Weights of a small mixture-of-experts language model, trained from scratch on English Wikipedia: width 384.
Below are experts of layer 8 (counted from 0) of a mixture-of-experts language model. Rows are named router (the router's row for the expert) and show model dimensions 0-95. Each number is 500 + 50 x the weight over its row's rms, rounded and kept within 0 to 999. Numbers have three digits each.
After each expert's rows: "comes after" lists some tokens at least twice as common just before its tokens as in all text. This comes from a sample of Wikipedia text that the model never trained on. Tokens count by the router's weight.

# expert 52
router:372515466509588430435538536465523457476524524469488535570470536496441453471478577417421494498480584559588521492549466576452468438428507474421516429434450497493511444475562525394481450499460588456518528517518513465531524529526570508477487533410547497541545446488580397451511468543468571567
comes after: "\n", "\n\n", "0", "15", "27", "12"

# expert 56
router:452478522470418558475425572508482618453458407498514474431517479495515524551444464492524450488532457433572442444567489529473513444552579464444466504590448503416503528478507491451461437394360530515625469432483498477569447571534540533481459495461531429520524483477496531481422453522526497465
comes after: ".", " ", " | ", ",", " (", "; "

# expert 39
router:444439520552476493477525552488540593495512481493423436536545438563429503586554532475494490430541448495509601583521459557427499463603408455411462493501500536607563469446553491536501571432479559500519480516460566546516470518475600442399472531531517542435472522511549508435537433556436540545
comes after: "1", "2", " in", " University of", " at the University of", " In"

# expert 14
router:458513525505506509421476609497509589478481530538478568496478401508453502478474539455447501517470574410461534500471434552461466390574455587406496557430549478511538461578550529424511460500463612521488440429478507578529507433536539472367468501523526527472362574521451419464534513468480578504
comes after: "1", "2", " (", "′", " from ", " between "

# expert 63
router:582499474483545492404463491534510473563471494530558471429486462519547473515563522518465468455469427435479563387459467451510488461466491448521463573426558440481459466498429567484433547421640482486493516558501463466526461486588446535580448539455530466509542441564449543508537537526495460488
comes after: "\n", "\n\n", " ·", "- Location", "a (", " Stadium"

# expert 28
router:489486508497488533470489597611460464448507432596439516604570487587486485499530527452468480465484540538471531523494532577535504440536443464453515537453458496561432495483598510424529469389487581425401424513518527474546441457471532564537495451498525586416472489483457575391537536459504454558
comes after: "1", "2", " in", ",", "- Country:", "-"

# expert 46
router:536565409432509558510430515502464451536546433566564476443548498473463579503496505511493429560449511571526458408479493517418460560502535587531427519592557412478449461496481582536441556492564473493495469482448477481494492563509522623538531449568556545500533486519601484565462551499506529475
comes after: " | ", "\n", "; ", "| ", "6", "°N "

# expert 50
router:528514522467419507442513480518546445579479492505407523491471461554547433425436532435553531475452500452460518509534499513417467460474511512566610463390517472555437497540436505393559461468555608497486498539518519494444502458485500613469482535495426486515464571509600522524458485523551471537
comes after: "\n", "1", "2", " =", " Croat", ") ="

# expert 23
router:505462565454449514528506534550448510410472409585502453444510470536580595573463537479490480551473554478534407438548455507485555421498633557408441454538423427489504554470455496547481480473467455577489422513517496456518506543444480436392462504483551408485373507520500535467449426523476505391
comes after: " | ", "–", " ", ".", " $", ", "

# expert 42
router:520546451509512533526503482491472503460487367500465516566560532581533547549519458548427521569374496500576546440504479530439424530542419449543492503430498426449442489486609486508581495432471586496523456392541562484564549544592572441454452559437408488497510491531490479427502426474526503456
comes after: ")", " |", "2", " |  |", "1", "| "

# expert 54
router:538535406540465535552586525495467453488513523448484537500500410500432571469534482469500386430468589534515559478474517479487439502560531501547441548431537486533555426551508504427521533409525490530414491478543496572384455579472535510486482506564609477547517568450499552516513502401479461578
comes after: "\n\n", "\n", ", ", " JP", " (born ", "0"

# expert 16
router:481490454505477450389506459411426462503423576482505534481504426538571572520463480595520532530532435491515599461483431456487520548467433455494375494498532555495550456437367600453549563513605498521510446505518476419501477514576516514594541573496563525520537499598505433478489491543545382515
comes after: "\n\n", "\n", " non", "o", " (\"", ")."

# expert 51
router:462470504476491480566450473541515522454520436542525471415455509558550481438485519551463465451542491548531457492503548495543542423490556524397401511586526415476498532437486511508566461410477524532364496502445554451398499544428482516403455426432500477531480552489454519584439443431532463528
comes after: " | ", "–", ".", "; ", "| ", "0"

# expert 32
router:511500464459460436543550498527509503507439491535393441530570530485543414561555548567516526525414476544505528514485536458414430502558522485521540508559473495452505560532583443549534480498501452589515554478531552553447601599549600459458419498504459530379471435520507419574509556570595464528
comes after: " |", ".", " |  |", ")", ") |", " % |"

# expert 33
router:409476539550515565470504460449368405443438440461442549546482498471583482462526524543577489477486579577569482488470425548443527596507556486471551511559589547562619451577491454421507526522524493460536477477445522461481421476464549536485496507487445547559491463448474528510469562428495467504
comes after: " | ", ",", ".", "| ", "% |", "; "

# expert 21
router:506479513468525501530458500610527467472460502523505487470522506502547538427486567443560523409426566464475442492485524431440503442495503521468561500569454462571383564489447534485457469550506477527519463455528465530480403499491617464403395491489578571581502558539503489408541610441424497520
comes after: ".", "==", ", ", " | ", "===", " =="

# expert 36
router:491471449512454519483453550552456593472503453482515523527518464520462426437466449494535442483560411549421427431541516505409438399562543514574476574439441500481590510515473532519574473508573446410629552452562554548425529548472466517424377570543481493535469466561491481423535519449439456481
comes after: " | ", ".", "0", "4", "6", "5"